Experts of a small language model.
Training: a variant of Muon for the experts, 7222 steps.
Below are experts of layer 4 (counted from 0) of a mixture-of-experts language model. Rows are named router (the router's row for the expert), up (a neuron's input weights, with its number) and show model dimensions 0-255. Each number is 128 + 24 x the weight over its row's rms, rounded and kept within 0 to 255. Numbers have three digits each.
Before each expert's rows: "gets" lists some tokens that make up at least twice as much of what it gets as of all text; "comes after" lists some tokens at least twice as common just before its tokens as in all text. This comes from a sample of Wikipedia text that the model never trained on. Tokens count by the router's weight.

# expert 22
gets: " B", " b", " I", " P", " H", " R"
comes after: " the", " \"", " The", " a", " and", "'s"
router:143143133123169142138087164115116114127128085129111117123125093165126121113125146141097116125106088126197175119128127098107108140087084152151170109174165121145147156074115104132157116134107085109124121123133147088150109136140117150166126119136156129162073081150115126139154147105114182159105125127127097153149110087125175107123125129155112122142107109108116183171091140151159132121108160178166130119169133153141135109107087126124145177095122154103090078131150117098124091127098092112119104118108085128127124128128132120162126123123134100163136170135133109124127132120153094146143141114132109116142118099147127106148115128100132131116102087117118107122181082069165110133117125185153104149142147156105159129139126116128092128115134119150098148114139127137156153152141132
up1:097134141139125130095115133105120121117176100131175141100149130122130157139100143141122127174141100065107131134167142140105132075112093144146105108116157107171154154113137145143131134130157126135125099101136098087099132104141154079134146158127135107142154098132108103126124111116139122118119125127094117100142142148082133133122127088155103145128083152166105096115150129199132120148094087173139108079139136096114133151110151096131136138062162147189142094101135145128169139126178126146105104132142096094117083077141146135111143089125126131072103149113147112113153124126121109078113152156175099090131150102122132154109092115102175147115106148140099130122124155154116107165149087118141141138147108118133099112124124143093147126125160129140135135095098125124162120103131116
up2:116115158146150138120137157126103134135156088137136173131126141155106128111158144115145133097148102152150118148169150140089111121114114133114131130134155112138085091087201127106108141108072128148112138116137080134083124129139102134132124124119130143155141145146108122138112101112122119143130178145107146127084140122167108150168108129076148189161167150147088135147123151116136133142134123160132184115096119151150129091125111080176092134157159142100163142125137125120107115106149085103158132126095112128111143145116115127147136140094146054113092186130108122122095153119141129115142097160071139123160169078125166134129119152128084119160133113127153138161074124085167096112083099120143140139140101114129156113140134136125142126135115116124154131139114104123142119111074121
up3:114177110149120142096111121114152135079118070109133152122141127165120142107125087111075148110095074148095127149100126148132106117100137118137129139161114123117121092117162125149147134121138151079159180113095116102085096123143135134121129095123140158148143134148158151087080151104158148117145106134172113137097129078107155133113134136064137116111135167099103102142148114108125117127112143126134135147112104125128113088118138121094089151157112141114087116130132120104162159128106132156112137161063144146130119126144124115131120143115099122098148155157137115133118099145137116126192105121147141080139130128104098134150109141168165166155125153125162131103125143145168120170092154141178131131142082146141133096116160104115127135149214165120114129093144112160124135118120110
up4:091122150159113141164086136140125130144142127139140087098102119104155126127132107131127109139144118100152108124105129132153110101138127141130145124148158088161112154083136144151096108143165169117160108105121137136176119152149098140142152148146114121138087117163176147161169143137097128115141155080121112094104146136140143126131136153071163123132102096147090103138142137108142133169122114149106074096124121141102130105134143121148146123132117103158142107075138152139113156133175098165122119165128124162138194142129102148150182120127145137135101157103116106137146130129143142163138139121109159133086133127141152126172120094127120188100134086202123127123134122085092130160171122121143118147132124160096144173111128109129144109120089117117107149112096158126085114156146058
up5:133139174120107119119140133130144112154121162141070125100130163124138145124129123157107092127107121146099100112135106134102128150140148141145120139176120164108094116128118107116149164175148088152115093146121147115157132126133152102099097109111143105103092159133128114096132124108135146096109126103093132161138172108145113134087137184149123119108085103089106165128146094149110138150142157153121122162122095123127104144114097124131086107130145141136126081115112157162117133131055122151146147128078193141119136159136122147115141111116119159137152069118150121130135132127096137106111117137187150144133164167153108099119103118152102100159151144136178135166085113146131170104123150144115141142092123137123148108120166097129148110146124132072185077093115154105137140087148112
up6:098086158098116109141088146067163137115110083132106152094095095139106102139127132097171112176133165123125172136124124117131114129139111175101108158138095114112118146112120095132093163135110122129143164154130102063118110147135156136080107116141119149151127092160108126166142154144139149110179096123146141115163107118107116121158142126172107130145121181116118129141122123169107103126142134125090124163126141127166127134131096111111087124127140127120138113107157115107082127139164129157161186143126073111093130121145173100083117081143097121134154124138122070137135129117147121110111162085160122153139106125153125113101157101137111137154100146115132142154122111150126147118140116121148149079137075114112145123128130144107142097154118092130136151111115153140095159129191156
up7:126136156118123113094090149153153121082079158111129166107137127171103150167167139093077129122114147171145116134156120105131135139104157156180164177152164156138125134142137144126111112119119133140146105145178104120145123104100129102135110104114160098109132140136133096163124133136118113101119135133093125147148190125131142130075129126116101122133107118115153121123139125085137157131111126084154156129124106142118096114171151146113158140147099114122129157142101109145137177103151137145105123073081116099119111161135153138089149106095101123108144137095125132127153146127134111151180100118118133106123152138149156076143116117136122153106160175151152107096108135101122167153175128157111118133110126137132177130126166114165084150108146134121184148104139150141086185092102154
up8:144121138139083126110129161099147106096106119117063100145123110137152110178090106094155095106170102142111117167111114110117138164103156149133125163113162127138142123139129179163139130161097081115123144128103084149156110136143100125103173112142177092113094124157111216131180168117122127134126133120109166138121113181147118115141148114113122118148128184157126103143138126100082131128146156125127136140144132158117149145156124149121162119148082123127111115140157148146117105136140095148131129136130086156087165096123110116163128156122121108160098113118122139153103117140163083123127125113106087161189140110121122111149142105146088124136147115121132105139140103130161104141124133139106155110133126133137088144138101164101173138088119124090118125161173144110108131117080135
up9:119140129120147128130110110108140128143122121130124157129138154148125161133164136131118109124146129138142116117110142141137109121127103138118105169121149092150158159119126146079133093102128096116175128162095124126135085111112096134148117123161136116113131102097155111156131144156172151135084137195056140124100127113077138152128130108152136138143125166140156113128099140139158149087114107119090097115146102120141122129133133159137103153150159150107160185115148146138117137122135103104131168109109173101123114155095100106126115129077131134158144177104088109137106086173147112140189102117122115102105100115089119166091137139152117103171146152150125115125148164173106166169102116133128197116096112114119143088109124119128082116113180112125173180135100120138125114137110148
up10:111179169142087150153163147143166128135128129132143103170140108154135135137127159115106161146108111155106145088109154173147102070094113108122130166110138121128157118133101135122146123086100147095109126130062178147128129127107139127088099164107139147143146122109146130101122136119135167149101093143119181088143119089150123102182172122142139131129140094138129142122109131176113134082163075137136141117074092136152117121140167064103119143136096129096111177108148125123099143131169110107105127136108132141123167099112140180138141152120138083147127147145129109103094119127109119111135119127125127126124146119120107109100148143112106125154119124113132084059156101118112118100116141106133141113153115128126138117124091156124152149107168124155103183147080121141160122135154116
up11:135102116125096123163095178179157138114141142118119149124101143089144134131120162162114094138146100157151126129095145127114108130103126166142141154107093125157141119057111143141142132158189166116117159141155144137123102167160094116119131129155101115095131112135148073129146149142157160154153083168080107118082158127120109141128141089135139123133154108118119110133168157101086119133137119124126082117087159151152075093127140116111149106156122133112101092127156111143160163055111142105107130132101131118127118150135094130126143164132158134126095152104160110125133111147171148184111084107133095146142123125113124168125137150105152128126133126164075135141158126124098152108135143097115139147115139140133151104142143089092121122126106115099085118170087115128097124142113108
up12:159122182113148140100128177101135112148142161129128107077175164112122118091112142070120125126126185131125143115134184144137117094111156134154140142138109150125106136101130117160134120136122122120151111123125080115161085140150126124138109161119119106076151112114129083120095097126162109097117108159105116159109127123167098128136125147130186111189119105101157148155121114109106128126116113118139132117124079098148169154142087126126118123105111116172098158136139125127173170162132132127129151124125151186116096117160127133128149115148126120117197126128115112129125150133138107134147098119135144179167109113126125075112125088107140083135128132172153138135114102105092164162118138141105114132107142155131162107112095094156165133110105088105122138106105113185151142137114095
up13:133137124167129114205131162163111139092116085117108112120166122163094127163174165127131176141107098134136153152153117145139116099125101155104129142134105102148136116155124142138109120099134134069091126124088130095115088125119108109133126123153109114125123087096150073100141137116152145172122129117151154160136125125162147113151126127118138138134151117151116146124089135144139201143154167134102099103144142111181125157126145130149149195143147148116108131155128083138130123127130140134104110114121125139092126114166123133093150135185081136105120140190133072117112126165116132151146140128110124090114151143129118087162103138141146111132121146108098166164176139117126151125133124154118074100186117124150133090111134137169114127132126138139135118111095116142139077099101141
up14:165088171156126107162126154142143125132097125109065119160118135146116133178144141135100109076115085043122190105125103117117137100193153099107129122174127101129119125126124158149148169133077088106134111128098124112122136170103108146123111140133173132185089114098117147132160127088135148105119072104119109106092152119108132179148101102116089138118127104122098116090134166126153136109102108109157124142118104103127117111165137134139145130138091117132133157133130112175136118138144084109120141148111126132130128090141163161102112159135092156115105137152125123112115143140115120130090114127137119108143158127159126146134105137140112166086139142152100107110132126131145099106135095073114108129120085142095121092145097140170104124104098112111120117127114151099133144112149104
up15:132099143153119118105143138123135128092139157147124116120159164081130114154171139161125122195137105145152165143131114104119127059141118171114139116125170090108155118123089120105137151136124115175135140097114089075156127145130096136107157074099134136120120177141114111135062128162152137113107098088141156113178121110080129169133108173129142111146118080126101126162147149111103127169171108132095146110166116121142141157139092113125112131140104153106139146157181093120116103162136123160128133111146141123164159084115121093136123141142128142104170136120109156140166127161124134107157106161119106137112115142095136124104147122126148143126112094123105143142148122134118116093158100182126126109136155101138155163116138155115111142107146118151087076158158152114143130108109122
up16:096141103155131135107135139169083131125106140134094125166089146099148159109158100128136116121103144127100142143121094121090124126121144111123175120112114131153124115117096123137123169140143130137133165138095117090108125122147121091143091087136146154105088098154125150129126107073168128137102110153101132186126163135130061118128134116128127154094092118158126124106140127145145109144119156102180132143165161132133099087129103120148113119188130151069083141170172133134105144135098119112146148102170176144134159109151152161098139171111119148129124114156083134131095134132108119107128110127075096166135143141124127133125164165118109157134107122138155136120124123108119126166113118162118142106085118105137113121150124125096145134115116133108153128134147216162114178081126127
up17:135108171128148142109104146153139136129136139119109145101100103173149169142104151153161129104152126132171120116148123119121195144131184129105152136131131128121134163104098118163098117134147114101127145135151157119131143150137127099144097145107136112111103130088161130165174112171110131101095136102162136160165112136087126172139109115137157111136110138081117126131063124161119136146130142173109080107126123104126152121122090118150165146094137135117109151125113140122135156133176083137157138146100128124126119088135096111121094129086125159152139142127168143122145102117173155137125140142133137173125120121099118098141106133149159100144116086189148119153135059132153080167154130142117089129120140161124123139074189123139135146107125146075117119177106126168133129128141120

# expert 0
gets: " the", " In", "In", " ", " a", "ra"
comes after: " in", " In", "In", " during", ".\n\n", " re"
router:136148080104114132154113142156149133119119104118162141094096116129124101128116117143093118170149147157114126105136135119144128119182128140151106134135097109164144169148112151169139074127104147151154144156144168109098111119121116141133140156142117176138127095124141138116089163141150088158116089103133135061136131107164116187123148153136130102113098115147144081154155116153148155127145112121145097119110149133122165070118149142132145123092158113144143153137110125132129146124143133110101152142162084153116125091132151128116152115093127124127130101121094117143121137118089135148155165163140129097110127129154139122134097084129151105122133112179058109107096116128068057128105148147110139113093107163139117139132088126143062119074142128148143085119150166138108124113143141
up2:149117100128158123151113151109112135096165134135120137131152144145117101136165125094155109106137095133150135112097138115107157084129149059134142142144118168148135144128137105133160138129125142159109145098129135130158132128112087114132175098093125094141107121126126147186179174152140106133129185127144128096138140154121156157136142113151178118147121096134131176118128151141130117137146117109077129145131164144091091122126120106157143099101085117059109139120118093143134172148134118145130118121145099123116149110090124114137157100146145104142127149129158144123132133147091135149071095175125119149113122096161115136115145123087187138173088147139121102107143086140139141130095115081137165133090119145100135140153123154131111124164125145172104115140128177138170102115118057
up3:145112095131086102125152135102126135109130091126121118136119107097115111111098120091117162142131125173125178142138095148112164097115107128088108142130128114127132105153163114128136128103099155136140079148109110139129161151166178124120157143114115126086143117142150089148131196129115080172087168113130099080135131113115149100130125130127102152140131093154121128137142088113112116156170110174071137126140165127104159128137120083112101083113144146105121170116127158104108155148174139151146162118137141119133090139156113097069085105130104131097082112145088146126173139129129166146109130127087098063102146089092132134105160139132144152128129136106139156124098121120145144120169122140116124126140087132105105136111101111099091118146145115153149130150159120125137097143159104
up4:095148168141107159133130136136100127178137135124145080071151139192161141132149145150129129139086120089132141126114128112125103140117133147145146125121079083128098084148143135119123127121131115121124119131088141141165111128161115084142135157069119094147100157118168136100116146165167111147123131122117104133146122116122127145090116145094162145137138140123160132099125121124112141101074130105126143138165114104137139114170151098124119118148102141142179130119115107141124149100181145132126152136129128101149088128139107127133105132124137122094160106136129161109089185154168121116109087145128117132121142128089149150115157078170137164170135118091154163122091127153099085131141096128158082111128102103071129133113184113120099118060121160136132109162113137121082100121132129
up5:097125155094129146134156135122165130131153126128140150122104139159176100106099152156125131123113169157175140109118124090132110173113136131132110121168139107160143139118086141137106149094114084111126148135085115095138150113115139083077136106159141189115128145096112095100146132084103123136102185133119156117099107102165148132135106142132136121120160129104141104170058145149103117117125133149093095110079101111120130089128104139141146141157139104131136137099144117078132103122107115139117129145129140099095094117111140126102074057161098133133140134155091140135143097129093114129170121146121168111128139146129119124117108123134134094166091151122161085098110086101166133128144094116113111181110128148149126133105155116138138121132124161103178116131115151086134084136153142
up6:111123110147111129162139143102120124144136144118165094134118157110128111094085128139124116137175121170162118162113181167177120114149113156139124137114108168152127094167171095144138116150126088135097134100137108150115151096114085144135111125134156123097150149112123134153139195125131166141148108109154124110167172119084126136149120120113123133108100129130094106126128149140119143170134139136172141130141128166132049110150159138111152145121118193127115175122141103134144117131163156145131152121112164158133135124147097138112123113121112109122129129108127120130095129159087091143094144142140130115101110139160116110155160100135102172106156120106092171125114122124123137108165154127139139144094163125148172160100161102135092129086153109074169056131116117119118130175116146
up7:134113139130131129103094101130124133134143139131111182126109153107143121109141061136155123126145149111131139131086174141130124118153117148165113142129147102172136145131128129088148149105190118100105146113128141110132188134121126117124149145185114122128144127113091112092162089175113145106092121160152140090148140119160120177069145105070150131126182090081100087089171107138095102145155104121098096146117107170131144129118132125146158126105154122176137103094139107119117117112136142093148136119126087129152138086096102126119139107107150168109099132137097118126103143108141142115152128124139161145125094130134124099136116110145131106093155179099122170123114111144075157099140094114130118128131154113149104171136171152094110117124162119150119144139118153133114083114162133
up8:158119220138130118126157128093140142091147122138119111108155129120122137119110127113115111108107134151109134149114113128122137115122150117122149152128121128120137159128131124058097082084104106142085100174124094103129123109147149144088119105109122124156120128091111136129109131107124102145106144067116130130165141103135114125127089162120161151137121126166133079105100105111082109116103101092116161096147094134140123072124162123127169137154125153122134113137177146139110132111137168080080118091120150174158148110123137102154156135134131128136119102107136142145152173111111127098095183112151114155093131085099140160117120134092126081136148080101102107125140131175167085118120151144116136124126158133154130157094149093087154134124135126151149133111147127113163145143096174
up9:158138121121162110163086164068103129129109164125164107087101153089150106121165113128142109127084111103133121160113094143126155144096130137134092121101135156133148092158106129095123125138130111166126114163182126103124168102113097140084101071160126177099114102136132109093114163144097074124128113118140153111169157132137154128183080132138167137090183092113119145098104125161091156111111140153110114066143156095146140117105128106138151137120123122147136107160122115127149141116092148135170082133121146137145126112159133118166145115138126122123092129137132141128134088133140117129143087134117105136172142112129149155147157117129101076133124127123137157173151145141147101142147144107122134101134149128143118147130168146122134187107126128096118126122136108158145076123092109
up10:108123123125136137168129119110086157160105118126147111114112126075181086130151124111119130138163142138141172185144159142169147152123156160079106120114117129125163095151149141146140127133119141111167133118101114132112086177130138107150134127133109084140156154161086131112134125102140134129121108123117100143104104172118106117117070079112157144079105128101148117139114109155071141149138077102113156147126143153110105130143142136154121125130154098139133151112126099129122153127135154056142140135122081106095141063106124119112104110138135109125138110113165155100112142120115134090127111207086117116143156102164156111143135117130158088116104147158094118146115120121074119143098129130119156115154095105116127116136103114121148079143147136171138088120118132098151119143140160
up11:124184181111123138105113119107112126129150118122176119117141120141148099133116155120100108093152083152140173139144113108138166123115143126125117132115118139112126142115115118120171136148075111141128104174148148085132139117106141116155096160134141145131131137134143138108112158117090177116079097126185170133108118161164148126173114075103134139163131123124114146106184160152092126162142156130148112162120142122159125138125146121076138155127066147098125140124111128153133120142137114167098148127100118147145168150131110122091177096098125117121128106151123140111133146137097112122092144125138094124142125150147146130104157110084174136158134109130097143148117082140150135165099146112147139132124129182119140113124091148146078107168168133139150152177095120181101116133174093
up12:125138109157136112152148140128103137080135098141127136115151162108144125096099121138099125120104127123104083178139139125088132122137131181111137129138090155132112129150124132188120145141125119128136137116137122136106093159142165105125128164127148169162152164098116162105143122148115098124102088143117149138104133124157100141096111133124113154137177136091133113071167119108088158135131105112140135166115141116132118155142140107123132116098140147169120115153115130115158075149038160156094118155101106151144107126141116121139135142090158152168106138078165094135149131130134137122106115169129158144104170118131096138106148128129121140096130161138071134101104130134108156129078146080095089087097105141132139178093160137093151131105172131119149138164115121167152112139096119
up13:143132175129096129145155118126108115131124131138121156150114105111102165097136129133150135112137114093146129149118163135110118135127117138123103137154085137112144142127153180127143116182163205121134117091133076120134113110137125100144147071085130176159120137131134089104155140140121132122143106135081152179130142153120122139139134149117158107144127123118104101133102129068136158127106169101169129151097083174120192075158187160132126124132161144145164141155135111130123118152136169128106150121089176090117102128110159088133080100142127108124123154152118143081170168133095105118147112130118113126124116149157128126118114138117172138118161148113108152139142096112151101180123106140146117130127134154130088167166107143140141160108121112139103130139136082112143152141137157
up14:133112133126124140125107116095099116114142132112102094115111071142117112108116122127126130070129138143109094117177114117132128133108106119169090165099077149073113167124122136113174138137112123130120134134093126123116128069123104121104138081104138149144118146133168159145064103146140126098143122134099109155151107115119094094139158079143102120148070165099151142107135131109123126156153112124142117131133114170098146131134157084077130140116118086172137113112140126132100133147139070151135154072146095179135164182161148115142142126107117150134171134090143091152095150126187117120160124162128157151121145138107116135143128138127123079191084131160139110120106111116114131112116115116149130126136155139144140106119128166123138113122154116147145083163126139107097120123149150
up15:124085132147120115079084151134118135152094116124163159166073137167164117153084147160114158130117115091092085142121153107071106136146126153125180158135160123105081110142137146132133074116142106145110160122138119133161146129098128116172109088135084137152112076153136149140095047114142125113109141089148137136093146156135104135114107161101147124161137130109144156107159160148190154129086172114145120131145159115154136122156114116123133114131106135157130160111109136149124130145105097143141146145096147135168156147152124108138125127142120113142134114108145111096123138151108137082131082118149092153129109115098160120175113127134095147139130158114144135154106110117121104165152140134101123107082099147134118160137135091141149094151145159103096116135145094152106139144103134
up16:124141134120122139128103149123130141144142155155180171135178138134121126126155140108111159112123049130132133104129143093141142099129098105108109104128102153090113144130101127151133149117124170098124128132147103124126124150128145096105143132170101128107095099121110154137117156118167145097116155190184096077127149165138116109156133099133178105127132114151127122121117092156098149130197166124109111124138150170105122108071111134146116148102110091135112094119124122129153108146111116107183152140114121068118130148088077120099106110124155132124126155098118145120115102126128163178134159099133136129108147162117130103119138121122186158163124118119117143094129129096114112203142113132091123153158113139162115165118105137131134138082098119123116098152116164126156108117160133
up17:129112117138126096131097092141089126100146191148127124136124114140111117121114133106150159086150119165119131110165090102141160123109152121142126096135142118133100185145121129094142128128120136164125108144089101169156110143132130126151112111095109142148115122142123092114122111112121105140076165102158120127098139156119123105073110122116144123102102111142151087147145139074153190119109142131186152112135087122139096159154187137151106110125116173132128137090175137101128130112172131111108139164148125153110130146124128079133146126088095114129104148135111149145146190126083144123145130099118126108133140096108119087139098151187119151134145106115130103131178141128141168167101133109156122148116156169111169125127143100120092093119180136116125141124086090126116161153147137
up18:100139145132116135165087143128163134094173132113149164135131127145105135120120147163114142106112168144158126111096107133152096120130118113146133123110106106138144124124144141110080164141168086137150069130090116100144115110106129141148148126155120120154095119147106152129120146154143147110136135099111130112123124116176102148125114156105110110126113180115125084121097085129149154136120153114134125109114105108144127117187122118170125121117118072163088122111122130113089145161134074126104145105131086154117134129142109093089136108110131105106170098115130107125157125127123131082136104162169139154125102101107065138172187083147186143136158154155122148111061117116141181141137105173099123110168116166152152116086103104118119139134127141149127142094097119117141098121125144

# expert 19
gets: " that", " which", " was", " also", " had", "ly"
comes after: " that", ",", ".", " which", " it", " It"
router:118108085140099145090130142141134118098131123109092136181137133109145122134124150146189096171136149097130145136164111150122166129062147101130069095124114124155102118143124115136148128134160155149107160142166127136102089177169151134109135128107082100151169124120114144157135046131100095138152128106123109118130126122092116153159152094118089125116130137129127160143136111159132090120148100126165151117175144128122143139080160102172130150129097139130159138109129096113100111143116139105121100145072132140138149105114130100114146155115105109123125107163134158126102138155147133139133142102115161115086157103125100155120100128136094140114121166108090137106169134113116156148153128181139140186094110128144132139123102122089121126119132179099175099118127125148154120103094115
up2:155138077116132115156120125101114139146140143127114128126116117122165125127083081117147128169107124132125158152121105119128156155144110150145140125108097144099051112128163136107105164135142123116141130181128136070124146110149086110101075107119168103206111166133125175158128170126165130097109133149118112129108161147091110133103108126118118110141115125077104115101179126124046155120131093132082095138151163128134131137128101168104162135132122154134118129128110142149118117149157115111098121113130094135130149126133132147142132106166111135129112111131104163130124101142150113157106150135163132120116119128136142127132161107086121113087098160191137094124105099117109122166139144174090119143134085122132108113103143129123175141123094175137088141158131156147138122097137101
up3:125065132147151139130121112132124133127141145137153155143114104100148135102128117153122138155142138122119070120120140154119173142183120127145094104153134165163149147127132117130132119134124162129098128088115125123120106125104097133140101107096132168094135120148094148142118153133125130120125111105125154168153132136100187128089112098082142169110096132117112170140135183155153097151107154183108129120168128142120118181141095166116133140118165144132127115135143144119100106165138118134170139120088119127158112126178118107131104107143165137127104102170136162167093129170161120078120179115159132102147112096123142087152130110131147120123096139137081160193136140098145095065145157084145153100120196134133113129133157128127120129133148102166132143143131099140140128137111110
up4:083092118141119088136150150158129135137120126125128126142126129134157072176100092120108115149145141108140155141139120083140105150125143127155142132124132137119147128146076119147153182175170088140134102128137116136142153123102144090104162111114107104068116131095149128138103150099122135151167119149111121128117102144141130137184121130113129117162163114141134120134127128128114119161134086125080134122104093156123167133116114119123097137121105115114103146098087156087107115139102098121141128151084126162138127111123133089127109122121092120138147129087103152115135123155118108172102151094163132158100140157084157147115167118104122135119140130103085102116104076138129101114088142126105111166163131121109140126139097121129093098167122144142129027084163070137178146117128119
up5:147156126142118121144157155133151121104136163119160168169193133153159127128125167151100124137091133137159124142146093157104135123137111136148176130119143105089132122140152091098126104141145145111160109110128157139101151096140142101152102138137142131138089159127103115141129142138143150125170151138158106137129086120109059136141128135138103109121130142115105116125152142067135086173127131144148147145148158164139151142103143127125146145163137109096111139097161112162103153115103123115164118163145131078122130144176208141174124111147114127130122142135159128106098142153131145097144120115113131090117145088105146198132164112116137107133154102110102128099119110145110125123069128120187122107115148178123155106120078116155133137117125106153097063148093135123158124146139142
up6:153111105137134121096157102105093125102085116148129145146133147079167140125128107138089178149092142143105133107107145163078120113069115148108144146134140129117142107150176139168109144103170131100147105146097169163156157134122109132142145126166104140120102084137140099136110125136126093120104119069130154143122108148127099121121121157112096125122113117090099127114125096115162146122095070120178097145139081127141167124152148100132095133132160184055111152108126139109094118143151104108111129112168131132111158129129059140087128117149132115149136148116149131125164128166135132151115164142112120140120128136118117116099132161148114166109078136130133103158104153114154141092144109143113145157159142159137162143101133134160131128095092126126093125163158135123136123155084153
up7:117126127132131115156131142129089135136135145133158136153122153130127143127149118094111108223143130136141124080143109132110129160108143120122132125115143127126154155129099129107141116146135155087149161153127103141119089081134086128145174091155185127113115151091125130163128111100165131092148121139099129141125120125102132107128138094092091154124119132119133125134119142120085173099105143148134102079097091123135128108084112116135153114133123105097144144161161097197096076119084132126161117096140122118114143115131102125106112121112120159130154134160152144110099129147125140104077091143113121121084127113155137156136159136146128098114126115134068151148149115122143099147117118081100112163116197103077131143099119076147138117122136150118118109116113087179147114186111106
up8:128112100119113122126142089085156129135134089118119122127156106126109148149117119159145182172111129136142150073144114126139112110109159119139099132130091136112134110127114109122133131160149143095136158143151072129118130127183167112106205108118138137180172156157117093114176096119125124142149123108151129106134113154161086129105141127136146109101141139097104103135085087173130131146147119120167127138148145155118172139137150118109137128109112127108189132139146098114156156162141079141119153165165149174124093160130151123160128082152119090105164138109088149132129148133135134096147146143093119143152101166093151102119122108113145143138157105140125142115111157166114124121135152115079150139148133147131100133158156177134129143178105120126163091167122131119125129118066113
up9:132140103113179103160130128145129145132118158123091149107124133111102099175119160130107103145103126129153127119171136124167103198123064107107123127101134149124074104150130126113105132117135109160108148119130144074096153120110120107145107088116125127152138151083112182158152105132117171115119131148102166140113090148075174124115138146106152146154105124127094155113177142125049112134137157132125143157107111159138100195102076112116114114132091106156092091081139137140106090184140117146101119116121138117111125090121131170113108132129109150122124128093155134122112099120120144093137132148102118103118173141121117118148119102114101113093116136128113140139136139094125091132133157125115136135094134141127100101122146136149162145174102106159096136117171143161126138118128129
up10:113125119135200101173123095157132123159153161133122115141150127102130094135140119157131145100151101128150136124146125142187088111100142140115126146101088069130111187187132107118172179142136158154110118142160146138117094117079142136140133143129099119126126105110097077109141123090115178132090130101182120104156117178153098159132112135151103158126118085136135116120122159147124078135064105115140183128172110125169133169113157111128113134119140140151122119137093143138117104123146133136110132150117131140123116128153135139127135160118149127101128098090159119123114088091139102187141128142142138135126167130142124136157055133169128135137125097141122095102099108127122149145120154137119149129122155163133125157125138150109149168113107134113156148120093089105139128138148116
up11:108160118117084116154090138099118110106145130137137090145110104095087116178129104120074138166120148188154147102135081079133113082133122125143139154147138146157095142147129141147119150131145161109151140118162129129133155157119157101130186154136127143146131116133160147148102109124118117154141141092161106136114109123127089094119107113109117158131099128100132082131096129136105112167116147136117133106159120100121169180136138145119119110181121089142172137085104109095132112130138131108118173142122110114118133164136125129132127114103090122110143116126127126117142123124121173179120128125111096125108132085070107171135135135157153142130106181108157109123117096140126196143077138135095142095132135132126117136154142056125151117127136128165107126136094105159117071158104155
up12:158101131155090119162105101109149125134153100129111110101141116122114091143142108141167116075113086170112130087113109134130151127163138114143145168120097138136124141170137115130161156155089130118147133171127116145125118153112137084152164122143156141108162123089113121128083097087105114103097108110129152108182131102182144118154106140124116127149139143117125143120176125144128115138122171121160139111065126087158119125089119132143178111160082148107129124123131171107093141113132121083116135070140151097121151132129128126137155131055174113134108142145094141144123092108139155124148110141099153165122155134123143133098087118114133125141148174108140088113166094112121132154110146106117121155112145150112121144110083131092149099136102065142164107153138145091125126121153124
up13:128110120098129124175132168155145133098150136137161167122087109138128129172131101140189141092092126132098137109128170142151101112122093104133147120096124149129105144077138101106130151087157131171092156105119126177126154118124161136118154115127146108161109125153130121107124087113158090112117097131123122122078147117122163141146126145128156107155137139111096107130122127083118130102152092132085169100155134123102079116072119149092144091107119109162108102147153130116161101145108149075134155150171124105101108141110133138092083093114121103162148075122171103142116089100145111148108112146096141139099132136119114138130136151116107133133136174151106137099086124099080114109165104144142127138091132142137095145107113117104100102145139131115144090110120134159075113122156145
up14:156105143137126108111097090195116138120129117111089116095154156147123161146093115159121142130176112126142167112114147127105110145115108083148103158119074125134085112141127132170120172128139137104089102098157142104114115155107077090133145104111117156154140110155142119091122117118113137129131124118109129135099112127100142137173096132112113139144105106129169097106091132114118119157074116113144129132134106144127136091064144124137114137111142162158125132146091122115142124135158126142137161105071115147129119100112136112083097122165126089130088147134066154177132135170123145116117173136118148099143118150169108157164123150150142132111102118111106105150139115156156133130132119122108165117111131140101121143148130113132090172121147124106165101185060154183123094114118144
up15:108130095144124127150116117127160134132106117128116120099133188095138163145094163111113118154171133121152072125115123110108134124138142142121103117079116109138093115120138123092169121150149151112098140090154165172077090095111154151208104123155141169155141174098152063143107121144095170123110126113141030136125089105137099164158092121130113120131128137116146119121155119135122142160107115116117106133109089089123116129091143110145119120124115107144132141129107153141140117137107150146113138133143108143145154134116138116152103175108088133113196111159150104151136116108122132096108117142117090158125176150124135146155150127120142106152095126116137114123165128145150130155119108154137117138098143139097121154098080093128150129121153166124099107145128118110153115101179151
up16:097100104157121119127087134099083130134126099120094126097109156153162084162143154151111121125130153123107119110124134154149105107100116104101137135144116107111144093117156115180126128112107164115139160157112111135165139133122124125122157090148091122170135107119134152113120147164100133153134128158156113114130082130093144125152168128154104150158175152125115141150113172143101127136108101161128107116113142130135129065122067135109104155076097143115061149150170143122175078119087182106158146148160089101160110088105117109154132137133109065111129130082125098140087117123132173108102125107156118118117121137095151128135133149097123141134115142133136150117174141115100136126119106139157155140102114105172140159112151113167097112138144180145132108127141150118090134137127125
up17:094113102143102127136150121161135144136171167136135114168109132088075106100112145127119159148122133158179116120143139190110151145087157122128125146081136108139123116152132109115120144153129152159140127109149131086140111177146122133121128137113097122183096161118090147156133105152139116132158111136098074175155160124176101129124130128119139122071139119077116097147123128114127147179123178099157098105111114154135103153131130141087140113146095173117162106121122147132156163135093108152132104155152099141132157106130136151140130118107126106121155103138119130080104151132117134140065096160168194111121133113118162155081166111128137121111119100123105132090112145123120123140127127148127111155118128116128148149127158116157165117083118171127121090103104105093127133145101090
up18:088128117148132111121174135094141146104151113146092140133123137115111109133127154127119150134154170125163111116144110109102105122081137092118135124106128173131132110163129135149101131165144109154123117167112191157144119180162165122149140101111136147199144146157174101102139134121118144148108146120142072074103058162121135129125089127100133133144116114113147149172137105108163105158149146143152059110096097137155162164134136108159117141160087135108089101159127120077166117157124113132134123104140139159138132100154128137083133147122098115147144098140130122105078147119148099155088132120151100150109087098111140132087155116111134123131115142149133149107127107119130104138146126153138109145128143137144139149113148143107143143108108130129169145100137104178197139129140103